{
  "num_hidden_layers": 13,
  "hidden_size": 384,
  "n_experts": 8,
  "experts_per_token": 1,
  "d_expert": 608,
  "d_shared_expert": 0,
  "hidden_act": "swiglu",
  "moe_layers": [0, 1, 2, 3, 4, 5, 6, 7, 8, 9, 10, 11, 12],
  "router_score": "softmax",
  "normalize_top_k": false,
  "routed_scale": 3.73,
  "balance_loss": 0.00215,
  "balance_bias": false,
  "router_z_loss": 0.0001,
  "init_std_router": 0.0107,
  "lr_router": 0.000482,
  "num_attention_heads": 6,
  "num_key_value_heads": 1,
  "head_dim": 96,
  "vocab_size": 11519,
  "norm": "rmsnorm",
  "norm_place": "pre",
  "norm_eps": 1e-05,
  "positions": "rope",
  "rope_theta": 500000.0,
  "rope_fraction": 1.0,
  "qk_norm": true,
  "attn_scale": 0.102,
  "tie_word_embeddings": false,
  "parallel_block": false,
  "init": "normal",
  "init_std_qkv": 0.0264,
  "init_std_o": 0.0,
  "init_std_up": 0.0264,
  "init_std_down": 0.0,
  "optimizer": "muon_variant",
  "learning_rate": 0.00819,
  "lr_mult_qkv": 0.7,
  "lr_mult_down": 1.5,
  "beta1": 0.93,
  "lr_head": 0.00753,
  "max_grad_norm": 1.0,
  "warmup_steps": 93,
  "schedule": "wsd",
  "decay_fraction": 0.625,
  "decay_shape": "linear",
  "final_lr_fraction": 0.0,
  "batch_tokens": 131072,
  "max_seq_len": 1024,
  "doc_mask": true,
  "train_tokens": 1077000000,
  "max_steps": 8217,
  "dataset": "wikipedia_en"
}
Below are experts of layer 8 (counted from 0) of a mixture-of-experts language model. Rows are named router (the router's row for the expert), gate (a neuron's input weights, with its number), up (a neuron's input weights, with its number), down (a neuron's output weights, with its number) and show model dimensions 0-95. Each number is 128 + 24 x the weight over its row's rms, rounded and kept within 0 to 255. Numbers have three digits each.
Before each expert's rows: "comes before" lists some tokens at least twice as common just after its tokens as in all text; "raises" lists some tokens whose logits its average output raises strongly, later layers aside. This comes from a sample of Wikipedia text that the model never trained on. Tokens count by the router's weight.

# expert 5
comes before: " to", " the", " in", " of", " a", " by"
raises: ",", " in", "\n", ".", " and", " to"
router:144144143093150123129134134124106174138103081118134159132125121101116113141106108128158086099131149103104121130118149122143123180152142109130156078175123143084120094133137162077111112096140113170136109103122147117091109119109143167146127089175118141071096151166097077142102143143142147160
gate0:094125135155095125143154088111140122129131131175158082170130124174117132117134084159091155112070119129129154148116139110134132115110097139120130091125118121112132134161126099083121109098089124169094133152154121144118145129143163107110089113114140117109150138120129146120111154156154124129
up0:139118082112109161114103137102150129136100106161146116112118136116109139127125117115099126132164110052115117158139154125130164109131144111145098143127141086102146111092104119118129155132135154111112149125079132142188123143106120146157106115130116193144123079106143131132188157105137105093
down0:145167130138095163158111126151141120143114105138155080094107098093128095154123105124100085147190163095148182165130173125113116171130152146158094120159146133152184107100103125147138122109152126162109138092165175153142196117102088132148118127154115151160128100133107141158174095123164123145
gate1:142120102111130109140091151168150098117154147118120142078158083148148145079106097162104114119119096168132122112101147153114134115151140124189143137149146149077144106126154150074141144159097135161143144123151097138128176116135141103114147125155118124095162108132118103139133159118107116134
up1:139127129099141128134055144122125197137106101151114110135132151114107166113106147108144141112179070111138121113143153139126112136174098134174109146160140109090171138155111116164131119151094134132135082137122130145133134138110155116101124100135179110123152065122141150133147150156161104095
down1:116103151135130123139114141124158182114126112162120098142149142117121159153149175110097113145136132126118118102094122168109170168155128102177132147108120140137147141141132130114137137143106131136147118095117167127128148134138119117135127121116141150139068095072163134122153145147138154103
gate2:166110157152169104115162127126147150128087161070111120163140131119148116115104149137113108133144163102103093140134184072124123169133123081115097119110111112128120118139121108166103110119136102136146091147118148147134136146149119091103123146127162202140142128095155145111104117120146145170
up2:156172128135123119116173158133126154124148084166106150151113107149120140114106120154120162148161136120191166164095154148135133134125093106092174116093112125133135137168125110121109116153127106131131111129106150089190117111191122177120216128108141121092165128131139152107167136149100132156
down2:117157143119086126151157144155127112140109137159160116134169134154103132121132131087138124140144116083118145146160112107136168163110164120160111130112111133142134105142107152108101080130071114125113111093129136132089156141137139149138133103115117131119134134160147110139161106109135130101
gate3:152163122135161144138092116145091134135150118165079143085116119107121135101140122129135123100119121117148105159140127119104132175148124077152117074110142124150071122148143098139118157154181160158127167177139059119135134141150138149130133140147090162142135126126150119129149102108132128132
up3:114139101142149136167111131172116065096122083106131128108121106125100101072095132144116143105162173125154133126157146117095102135132170090123106095123129136139133152171107106156138138124143142115116177145131112134165144147149104149138099136111102145123173118088101155114109114140116098104
down3:133107082117119160072131127157120102176155073146178096126123134115087094147105147096126141116123106104103104126154105139098136152122150134164103105102138107156119099146145125158093151154184155132124140148133120094084093126118120060146071185114153132134133149119120092111123107115159134099
gate4:155142118134142118155141127118123166125156126124110125136127094155094168110138113121153138126119152118115107157177138096122120114141145082131178130132145160148130122129156142074140146089141133134127133126114172136099088119125097094185118150087146104103125120156130165115081115119113118111
up4:091165119095132146168128146091083192113123149157102121166063180092112097109144092133147174124111141083110154139139084120154095153149123096152120090143084137103135100120136155172133155118116136082109149142114126134100158140103113114093125133142134127152091123100135127138138133117158109125
down4:140138141110143118134118120152119086128154136122140151088133142130161148120130149174102162157115121096156171119157112129173106120171107128100083161126109128153115138135120059154101112154134151120115139069155102116120133136152105121132144082114109108164095144139152140140154094131136139159
gate5:174115162160138139155124126099116130134087100126147186143141141125103159135107129182138104108140138106141122161159140109187103127172096145138130125150135153102090136092154102154121141117107116167108142149131157130080100140136123077138132125125132149094096083119143106110143133149126118105
up5:104157120066067105146098126125153152156173122122113106145143124137164113121123131075118134111090084126169160111147110121131135173117110107109122115138114069147173073129132113126127120136132139102117133138116100144166145157130161150139112133173131118132131173139113107163075096116134099172
down5:102142138086101133123107162116130104115131174104170096120127115139168128139120129139125147113117095146145108087123165158159122106125148104153155119162127124133160122174105123138130181137100132117103139163126148126103110124072096110154095129127168114141080155132104103144079129170123135190
gate6:163115140096125111149120114129124111131117158112096145136104129098106157144133114100122118124160157150131104134110122112106047148111170136130118089122127125140103116144130167117106118094125111190119122082104094078102131130119110089143101103107132145148109150112164140144098154098117150083
up6:132173140137155117121070135149126132158137140077121117115124127131128110105143140148160121134115101117124127151098137121121108139127126088138106132107150134098121132065170139159129122134082092111176144155138146156080097157130128135066160135152131123103097137112122114149132147125131154116
down6:140168115141172134159115144111159172113094139135150124103153115082124127129145140142115118129160102103101105124139167159139140090144144141094129095106160169104125124143117136119123138108123092124168127139106161138112105125112141111116131137130094118155116122126080128138151113117115096126
gate7:114125109157121116115161147087171112124128150147095118122143142100144148140113067102162111124132155144138130113130111141107104139094181123139163144122114121128142114130133134099143135138136132133122105116158150142150099101097142177143177157152089129097099143139146094104152162125128129157
up7:120084132108153120127142161160164127081123131140158159117118162117114132116154110141115183148105125116132092126168075108116139074087186161128121076149141138165107122129129134096098117115122119162113080160104094107149121156139161096176131128109085144105120115135120106102124143108182217133
down7:116139167155140156178147124126183122128126112141088144133148141100146134133111094163164140131127119138156112161125165126123139067108112110103144131099103131167144107102130128100158113121081153092142158080145161143154131144160164181131150153156173164135147155098175089133128147113069154148
gate8:131135119119125130142135131151127110131112122123087103109115136132138142129158117110113151119095136115102161118120117152159138109147117117148090126115162116122098194156162155106146157134133138142086124128110103163117117134109106110150073130137116135131136161107147117115154119142100156128
up8:132118117157145124107151132138129116132100128115141110099087162112083155152172113095131135150147124123147128157105113146131135116134162097128128150108114154174134169131121148103127139152146124165171154061185102131162132130157138142131120139140120156133103135120103162157138142088135131106
down8:143120132140103168168128103112121081140088097107129154120128126134157155148120102140098097119143143138123131104154149106116125161126119177095123092140118177107127129124117080114120169159134103141147131160163152095113174106142136109076118088145106143129084089144143142093101116138105119126
gate9:100086154149126134155135140153100110152133105129115125148074115106142116145115112114089146106113145169150110134124140131138101129129120107127127134153142165100080160087150164100109129104137104168157147121117104123094110123091133125075126119128082149099083110140095112139134114076106101126
up9:129138149079129130137107165128115087074137088166058092107120173128161137111123115078140144124103096087142125165118152113158139136123119120143130128141100166110110113114146105142113115104165124139128142115164087125102129132167104143071130075159128105110135134157132090117182094109162086130
down9:123091131119124129099163155118116173115125098120101127093136148130090103146128151085101136111098140187099165118071120144147109115150102112097167145137092139151115140110084122084125112138120125176102129097058134090115106093130099178141104156145089142141092137150109157119182078124091125145

# expert 4
comes before: "1", "2", "3", "4", "5", "6"
raises: "2", "1", "3", "4", "5", "6"
router:154167147115128088121143138132105138148127142095145107143127145122093106162158092136110107139094143104081138177118133129141153140145101127135088125140102163125128124100100127138115135141115104173130087078163147139114141106160148142125137135139093136087125130140044126079173134130116116086
gate0:146126141124164165125118098134096103194109122113141123120151160116120124104143102134152111119109158135156120148189151111144119161154162104161106099118146121108115155120128102089169091137114117150123132138088105172153165121134129132100142125141135101113141142116097149161145129157120118095
up0:097144127152115127121144121131120130106143092141111138115146137140092147125142146134109109126133117121148134154096126102117135118113100153121157135126123184092136132154106116129161137158103103121138121114127124138140083119140113148131097144202099141180121145117133135113074111099141096125
down0:148114107172109151088141085153137102146134121120127138129116130139136129127192125177091067142143164146160148132138131165145103140130099106156136160148144159147111144139124089133146110126098093083163148147094123119081141102160152165076114110137111169090192112155117129158133119136133117152
gate1:165127146124108152099132149140143131113113111126118120051127080130078144137100194145081103124125109116138118096093078123099096133115129145169070102136130112106105122126108145116124136137127129145104173158156084129130138066108131136082129171129097122121148106112102129156108097154119075112
up1:159118137136099150090124091104122141108095125133122110109108131163119100180145155144143111165109145086119162126124129131129145121125120120138098136131140109079150103120114154082145103129122145144132154165166126080134108135135099151117137141154151130123098106130095124109074112113084102087
down1:181118100127110107136089090120094121134111118144142117104133151109132124169162106119114164137141129119149131129146134110114156139132138094131109119086118071153133129143127165157150147132097141130104128144118140149104105126133146126116135122113123089118121171119114154122120128122143160136
gate2:211129164111126125097141145138125120146111148176120131086108112133102171091100153142087141115139149115121109134125155101128113140190166102125080104082123126142125104118166114114095130105122123098135145120094124128168087128075136140134112110149120106084182128142158094131143108115124117113
up2:161125135155218087106145139116098132084109144099159106122118125124132159138133101154091118122118142155109104145096148123127124125151182110105105104141126144149138089175157147118132109119107137135114147121095160100091100137138116084113153125153124122098135111098118111125118175144098147133
down2:109125096160171129127159132145107108136143103100116124139125124128148112151150161182124148121089120178143101151143106139157118127156105136138126111087152129136193123155113158094116121119153135104117099125155117122126134121090151127119133079120138127134146135153136108137158148117118090139
gate3:114145095077138141176125120152123160156119117130129145114098166128109131129100152137156120096115142150136157158155140126133125140132092115129123103099080143093161156079104119140120136100157160131088094112164102116119114119108116152152081178114122111084161179114158111126122156110116159156
up3:141143151168141151164101102122142078111146166091135088140144116123121111158153138155140148168084097115109144103113151173116088116097126134170119146119123130148106140117122144146142101124161164147107075182153184139083126079178120170142131126123109113103139128156084135096129111127146088116
down3:136114140125120135085128152125087130155140098124152105148106123155123144161114129129122134112115163087166147115096101103125181132138155118125165097115206137129121061191113072088144174152126130090100094138123162121143139106121131140139084179153117112154156122139165147139127081152141135122
gate4:159090115056123135158158087136097184173133131140110102134132140120137130136160106086141129109116133131128100152159190142149121093133121131138105133141135105101136155119165121076150136103131138110162130122100139167082101077100132101127134078134153144095134105211124137110109110108155140114
up4:136072163069159149169162131154082153158132085152147125142137117120156136145136119069136133140108117111121097130113134153131114094145145168113127104105148125053163121112107101106142140085113113081165126138068109204140091115099118154107113069156174137097103142168129139156093092150154126094
down4:139146152138114139139124118154121134113131128104114105109111162093093101092128072113102137171132120164169137160151107070111143124156111134111174155095104104105128115117090108132162150117127143144109083134129141124138143092089135103108110117153144121127138131111166169112171119083107102088
gate5:130168126065122122146096118117090172109088123109156118135129148192113127154122151100113133173135149128128119144150094141120120110167102116088110164102141143103143122083136080088134162106136132115124113133105145142126124184133105162132105125119131113140167141109090153130146153113141136107
up5:129137126153116115151160145142124073152146126123136123141109153060176132112094147168147100129126106104111111132134172134146146145103144148149115148129123140146099118180110134151133093121124123125143165156108119153125160119134104154140123137133090150144104127153124099156152120129171151103
down5:154105108157152168129090120107092101131078120104121134108092109076152129101140104118111154128113090094151150133150120122173138161080130129100149139104142115110134103118147129106156115126157104119084122153121155133126135140145124138119147152143102118158116129134108113161129128119167155140
gate6:120146081117087113084138117091103143128106108152128147131146119080090137132119121136117107136158134079145120104153158171119149130107131113113101138128128151132136136110135145110135110089157142125125104081119159103115173120180103113105166166137125130137116117109101135131126097117100129123
up6:130193113144108094125118108100143151137142127132143123080117140138115098135065140151112109141130149111128128109134082147151148126129104171134119121168125147089175190118153092139131111134132107139091121104147091139110155156177139129127118167127147116119119105099097093159175139119082132126
down6:116113116105170117141143133153141141150127158133102083132117115143122129164117128120133189121123152108117154162126111104155118154126128137135145106144121131148144134103119104127120122146124172176121085124129122136131151122147118160114079093134141126099086121136145094187133103072132130123
gate7:138122111132127163109116132155110118075100093147114164123134154133115119127119077092141134108109094135120103142134120126154158139174100063124132146099072057123119195115119110102127120102081104158168145107099128126143146117133124125096150152138132141134125181130083128092108093087137121133
up7:113094136137146139165137083111156138117142121124126157121111096129108151136131125148095129121116174146108140186161136119149117126131117139146093172154144105091102133112165116207094161142093144121108102164156143152149106115123113129157136111114131106134129107136106109122134117152108136166
down7:088132132111114124137138146104166150141110143161156112115165147120117108070122101119130133160110127132125146088087106133137100122124131102111081122126154124182121130150095122119128151180117132135146116125124105111146151110169151129099135118115122110089133150099117137107084128139156143110
gate8:090125153119106125127135142166105143189154122150139108140128137112122164115093143174106104116095130117138123138113157092110173141114141135153125127114146149150117155131120073112136111151124136144107111123152110107143142117121128132132126120170112111148150151137071074137119137148148125118
up8:080114139115128105110120114149128159166130110101090093116168127120120158153117120136133116093130125133171136144127155126145126109113126130169137125157152113126112149098122090115123124165127127076119119120086118157124108124102083103134136155140109171134106148152133093106165166120196092156
down8:142102112122130157112154093129156144086126100143116126078137157095117164145111110134092171145128093068092122135131158119177050143129157131177139107103138095111141133152127140109091112113148153168125093091162148124152166113135163111159138126114166121095140163138183119137143185088134177122
gate9:147157139153131097113137099115105149132162106112124093132092117104145094187117133140117135110124088111119122121134153158142155101098032113148165073135070114120130079162137151109128104147173156137135105090127140157114110096103092079100185100078121147123096111118126103107139160147108127092
up9:133102107112129165140177094134137093108167155150132134088113120109102142072124123136168147118121124121051116140144075117130080135131124137135127135101113140172139111095126115165128145148142131100110137178124086150146109134142105133140077130172132130132093124126146128128133132129151133130
down9:133109137178143150137152082177130130137156170108150154152101144121124124131119145123085099144147140132118170109126130147103168107149129135107117124141088156120122145126172132115140118158128126136092126112110149133138158131109156117108141148107129132091097118130078102114100141134139110186

# expert 2
comes before: "-", "|", "\n", "==", "The", "==="
raises: "\n", "-", "|", "===", "The", "1"
router:130193126109099118170137106103114124134102087106153127172128131153157095117067109114159108127069164115168157108117129087126123164128177131127127114117111151107126109140172133124103139094152122178113123100129167155142111122114127160108093089101074179170139154157118115120125125118127131156
gate0:101127148146116135170152152103179171131134140159149090181093098133117123137098168128171135109126130116128112140098088156104131154150117146123147124140104129110107165147140130124107123123122152130084124077158124098137132132122122155159119109129113175125128142153124088164136154145138112124
up0:121122114090102084111125124167096134134177080124135171122158116190151178124115106131128111097141073141108099136137105103116156129102125151132147167150175152110164143099154111132133119123131159096124122114127111107089156138149135114154160132085110105129085097179149172116163128104108166098
down0:176122113087126053130119116135187107119120125111126118161163094115140123103129105159114112129108108176121104090137152171121092111134142151093087091102161136138118111104148101097139171121135146132128145144145097116133126162131119144138135093107147127131132127137097120195141165142127151148
gate1:137160130106137122109109120137105104152113147114133118136121133148150134145130113109134104150162113118080149115126114117097126153108136168181126118123131166090136091132122130151150152128093117161162143113151113180100107118115107190149115121108090108104149101146111171081160134136128161176
up1:154137097118103134135109155101154112112074159140098093151125146124163120130143136131151148154125095115096105150133155136116134145133171186116163165119126155132162108093096125176150153134106153141102103120181082133124134137106145115108151118046099136121158150158109136146133096155148162136
down1:139118161127101132151171140121116106118152132132129105135139092100113119110145115116121120157131120091171150097117119163150106130137188166109115141095138094093152157073115114118125149156085125078101130132124128115154132125129159107134180109146172153096137119156105104129117170142134097142
gate2:157163142135101093142136107128117146105135113093147197148115127109153133106121128148119136127138117126138146139124128167119085108127148122120123108126130150113112125190136151119116149096120133102116154130104154152152071136134091114165094093125154116122122151138112166116143154077146140132
up2:132084155134072123134142103114111163120126101144131121127101112109101106121107159142160100112095160115137162117125142139167144142109138126114128136102108113177107151132116151106141105146066104147134130173129115154151111119143110085129092139137160153114113164135131135114082079108146134118
down2:133112112130152160056141116126135124142084134137134097128133138114131112128090162144123114100179132148156132142142089165111110145123112134142122110130086132092119127151138160140136167120099149134130110085139149141176149113158188149152111152133167104124108141115110098195158097100107129128
gate3:115143158111135101099204129161101157172100107099130132103153165120156123116107138117121083167120139153150120149148089154148173108127130134116125121125125166115150096152120124077130122120145123084143093111135122153141100133141178141139095105131157138097155143150112125140145091143155135123
up3:160129122143095140144125161148137093125146133065189122149172130106116082102136110093091108136154134106084152103119093102156129148143134112131122128126104162129146137152141094175090146156137111142193124123150140103151092148119135158184143119088157128130149128139143155126137136114120143163
down3:145093133096123138143162127138156103116107126137136134106165138078148108116133116116137125117188153108140133127123141101198135114110132110184120112136138160137177121188139097080114142131118137141147109100119127125083121171111117145148171109141133128073135115093156151125104141079095130201
gate4:120131163126157139149124123133099171105163153101136160107124135170121138119115133126132166136093127078077126084102153158113140157129111173188174105171152125130107137145134137108108121123116060160138123115086105129153116106133149112113103084157094136162124115126114108145175136146109140168
up4:104114127138164124127127142115135140134133140134124109141086123090130135095099085129110134122105120137115085123127096125139156106121136104148106148116135121090131105159170130110144113105094141154158095122131075138115133139151114124141156120155105091111146134157119058103106144156113142156
down4:120102124124113095109167138112191145109117156127128093136084114135094154133117126105147119094124143172144113125094110135142146083121124089119082142132091136108137160150120166100117095097132093109138093129135136110131154120130158133175132140123152171147119088171133134127115138131159155127
gate5:085163086127082148108125118099125126129107089100153052150139098109134063123156136118127096108123132119091106134149165124145148139111123159117113109134101106157126098103160107126118113091140115153146111128114106120131152110103120107125130130137123168117184110128115107131140120123164105117
up5:135098098148132125114146137120114139095115064099109125158128160132143129162156142105146103136113139074124076119118143126121124099115136126113139136149089137137148101141111094105174087093111102109133087145129142149145142130131076122154125097097122108133113159152120097143140114141141145067
down5:068134112169101135093112109147157107138130125119130151190123153134174130111120105135148135146160107146093112118126108141153105158117121165107125145172144132132141128114143119177136098145131119185115090091132131154145116177131157089133102115144112127153102160163139132125142164151130171166
gate6:125157087090148119096099145137145146089128163101120149165133099147145101149158092146146097109122127133094149143129170158117132093143159132087111152150135148101169166093112111099108123127153166152149114106092132133137149121143147125129100110131172156146148124110096123100156145139140154098
up6:090150091129136132083139127107148134114113117138078143107122119097109085115113123145138147129156119178131165111099147146147130130127131138105100143179137136118144125147092098100127102117153128146119165142112098117120132132125087152116115138150137139114108143107098150141124162126141125149
down6:139142121143163106140105127125141125086113150096104113079110119134080151088142130119117102135104136147133143096129179141144127119150171130137111118116108114121146143160116174170165104138126118153155123159123122130119119138123154141113121102116114145156122126172105109163152148154139115134
gate7:081125109164121112165135121158132081115162138129105117130088171082134065166156143112117084160111099122118132140178114107130158143105108111169122105090116156161169140137161121160125178090113106150069135097121095162101128108108124103154100106122106148177111110114109139092135149159126131119
up7:107103182144147169146146101170108093112114118114168114136159151165177155130145157135148148142153133141108095151168098064155122121160171136153159104118120114159123118178165133066087119095143121147105112118156096100119134097086149142086136087152096130137147115117139091110130122130105145148
down7:083143157137133112129151107118083147149126112136102132117121162130158121087121124113160123143144131117126144170100115141159122129146131091147120153117121154106153144112126087124125184145115128124099087121160127138110139102113108129134142138116104110151099139190166144145152112115159159157
gate8:125118053103169139127127125132131069112142132110105097120120151157154136123140126157137127082127076112155113159129132099125122150116172148109139162109063095113142109138128140111109136144127144116116119075124129101114118145127110132134147087102145138122162158123137160134109165129130150142
up8:131100147124093142130168157124101096133151115113145146110110136133114129093131115134151147155104133175143136101136154167128101136126156167156100099165140182132093107168127150117123111118126139153112126114131121125096127070111152105103085080159071117164128068127138139119093127109124119100
down8:126060150121140124106147125124112124120105140146151135165128143144109122154113132120118098175148093087129176126115103130090082095136133157122095136181133131140134150124123124126159187115126124133138107113094156124161140093152132166077076128098155161146116154128146117118072154162165117152
gate9:179046154127119146119145144090145097131102135134164153151121106162120113127145130126166131118074138156146124121098151119065160131140150098139145087158170115184083124064088133104091143142093156158122102133147144098116139123101129136091115110126153090095138086141155117091113168158129129126
up9:154141164124115117152144139196139112117133150118121125104097145134132171134115158131107136175136116112130155133133115102137133132131113133134101124131128146115099127178185102159110199151141148140166102127150150138119115133143169125133099128134139160147101151143055082167085151099125141133
down9:153125127106134144105089135101122121124107147157203107101137183130108130091104119144119128114090120114113129182113139113125093114151119104163151143143131105105089142133122129096104111179140093148120114150127140099121123097139158116086138117120148131109130114165115140107123162103105128115

# expert 7
comes before: " ", "\n", " the", " The", " He", " In"
raises: "\n", " ", " In", " T", " A"
router:148118103104112117098127114082116121150131131123144175128146078154121109141105135147157159134128137097103127164133132141156147118126148125183076112163130123103131100090128121139147170119152139121114130139137137149127113117170148140133098109134145148145137094127119132123157155152098084131
gate0:129164101092093105104106151147128107134130112138134125146133107110108107088110145111163168187166081099191123164081129120137114151128098145142124093131091127096159135130148123129144189125085114143159154148189134110110102145099130099118083078068135136127101134139158131140130114103119110131
up0:120091174140147150089147131121162102142117164114096120132118141141126113136115187150093126110126140088108145141099134111116102155104158117128114121117149128122115129124077115066090141136128113117134135090119101143155147094105129138085138147163103122124135129100103109158137137155092124119
down0:115134175165121193125121133110168098157116114093152135148119116124126152105114156143142160093139170082164158113149160162152145157167154153139107106142153114148123117148109112154089124146127119137146129118134132121144121095085168182153157142132101151112173143136104134135105126103102114151
gate1:135148116169168130141115086093096072136083126144144099133130112114102152108128123098134171083122143088139099101136173130146093140154121148142142134161126144117115122126146141132093123105101136111092108111167137155118113127205138134122140087109138133139124109164168140104111107122128144124
up1:166147099149156119150106159121114107100133176098063134093090106108116122120115102146134129108147134109116137146140122136113143126087115115165154125143101137129094100118136122100089119150144129097106120122124122168176159133101119162131141117146131102112126102119182155052139169140151151098
down1:112095114110127150159125127140149115128176116111077128107146179113161122145123126193120116124101087116118127089087130131139143128116118144125168116122145141106135095122103115120155119137138122163145089159123131106131169086108111136132131144164132135116120153079088126131137095121161103141
gate2:102112107125128170125127147153162141119169094121121113150134116143140151134146137140115098153127159122164146166134156113157139112121117125149140119127137099141169133134129126122103082168097118103122136115146116149159127107143176141136109114115155170164121128123125143124149162187152132080
up2:145146131127144143130128130132176098121111169109120139133080129134107125144115069097106072157165155104163119182137144133146108145119106142149128111147157141135161160108145093154163135124113134153119136134112125161078145125122149107152151181102100127132123173140159133095120133133128131132
down2:128112131118111151123147147125107123117099191105133156138111121130152111177108088076109090096120162112120136123127138130126136120120107105124133124126154103130156125151147123104142108127171192171134117201147142166077149196138143136112138160105121083110109122148162112075143121128117122146
gate3:137081106128166103128113104125130148162108153123120139121166103133145133133124162141145168172103148120124150173127135079143148149113137142096128166147126123158189086121138151120118133166125147088106166163148072136096145144092182095134143157142144135108113134144106115095149121158127147129
up3:123145103152129134112171162125154095146132122146114161108101155103114111127103113118122133130123083115130140134119108140163122110128140145130117113101069148058062137108158087162176138083134132156127127093122169094108123106185109153172112106109120096127172117118149108160112131084121138144
down3:125188119147111138117127154104103153128146107092144099124149092167122119144111138113110104106146091031134104148157137144130125109142141140118117131104121152090103128103154148123168099124132143139147114091077128129153118143150101133164124118115160156101187096103123082099113117175091115107
gate4:105141114122114066159074155136106119125158126149128129171152125119132159130140096149128119129097124095147118153112160114146152157153128128135119102151122107114126108102111086093160179149075125155140118121136184129143072110137117154111145130115106102109068127153110111102169134145081084102
up4:076116133111106161130106112119123112139135101132138135077134131142107126156093116145109133154126123092157109141145119117137099085117148058089136143101184156122145125095158148140120137140123103164104132120088137137108153113116135147130178125149104141127140151140093088112084148102139147116
down4:118105125119111106100137120122126144146173081117078128149178112120134136120106132165108136096133109149150148098127153125155148108123133125142098115144100119091139127120176150095128126158116155146113121106144148139104138097118090145122152119132096142105123137120140111103108143175063144121
gate5:134123099135112097155121165133096129120141080129079165137132140114118123138154126151128169104121156087130150118100129127114124112140098146141116146135098097141113134123142168127103144133126127129113155115127163117101112104112111111163126113123107121138092131122098123124130142081102139151
up5:091135146081162173086081164107164159105140123112167124124093138125159088085174126136167090159137134192097124132113153106114072120168119151125100134116160169130119072127123069092129099100125148136135105113116103125141133143118135094136101118129145148156115168160151122148130133140102127126
down5:098139127091095116097111145118132146160150162150159118126126148115137133151120158132085155123162147115117093148144132121116131139117112123149124173152153147145135091136088075155125146144132136142100159124129146132127155150142141123110089149119156133114105136151142130125132114141166117142
gate6:142175138125127114128142112156085115116159128159111132109102091145116105160146180132162143109146145100153151140129111113081134101141100124121124131156145164089121103124150114118089101128157126127130121147126095120117146143178151144144073115144120130144074091148098091139144105134096174150
up6:115099132127157129120117108127126120110089125126111153081126166144147171108113093162100126097099129145098153130126160143192092124124137133147119121078127121154103124154079128109155153165149100124103110105169166155122133122087154128121151122160112126112190117129144126117154158136107117113
down6:128105112107125117124160092147092078089072157076102123104090129124118147158126138124106142137114117106106154138134133127142112142169089149117080151144150147113184133133141207106090124090118104112113117092115121149122141121148108141145131089175132121109143096102112093119149131137095138154
gate7:135112091137099101112132161116110123138171150136123101088102096143103131151102180112157129162142165119130108145149107079155107147184119112094161142117093146105108117128154090103142106138095130163173103115148129187123161085094126117162152105140113126098117096135118118106143098118110108179
up7:113101132157153106112143098113100134128093108139125128139152123110141133123122099091107104099097132126120100149124126135124136132135153125164132143099160146136147142101103135175135164142127083131115124147118180169093093133124114149112110136134102137159146126106175122166130126069115108120
down7:158137126134134147163175121153119082140145153113130135118127121103131172112131107105098132104126184053172145110143136152126108121179135118156133136094163160121168113132124149101096115088138147131130149168154132158105128149155150073124114127101171130138110078131143149146131124123157117121
gate8:157132090137106141102153069113169092150123162127117148153125150123141111113150110119121108169081145082069123093162157125166096164190143120123155147091124096135143116106143109175124131144099137141111130087090122132121102158107131175173151119156117180149109111100171119121135124144115141154
up8:123102124133123131117153070149134089137142125118120143173132100116135130109147119119091136121115107131095123134176143166118112152146131101117159127110152125138116113149111140116130112141142126085125105135150077141158136141126100128115140122101153135154161109129163116095099143141103110106
down8:130137129132079164140134094127130068131135125122114115148099126123127147145095142155118119136114143146169106128132136133108158112133148145149154104089138080120165122135137153118160135148159110132098126085114118121125173118136125151138133112145126127127128153189159143112094114125133106112
gate9:105124152180153078129129079141120140139124181095139111134099168170127101143115129156133181158199102089181102122095123125096121120161150131096087131130098106148123152142112168127113132108100136152120104151151123128134145091144122136169134141116149155140120118126077137159103179143145143139
up9:103156103116128146147133117123110144141120122115122094090163134139141144113103151151106112106130097153108154126146108110133142101133179115119114102123102096114110093125139118117124094110099073107126150175150123135131153149134160169109137116134124156115100143158162095162123145149100132153
down9:115172102152128158120149128148113145137140142120144128098136140128109135155168143167069117149158147153159162113138129133106154133115131129117157157174137150153124148116120123117120139124117137107118151184157127137151101139118101131128117115086128172142123136116177127082120109113145110163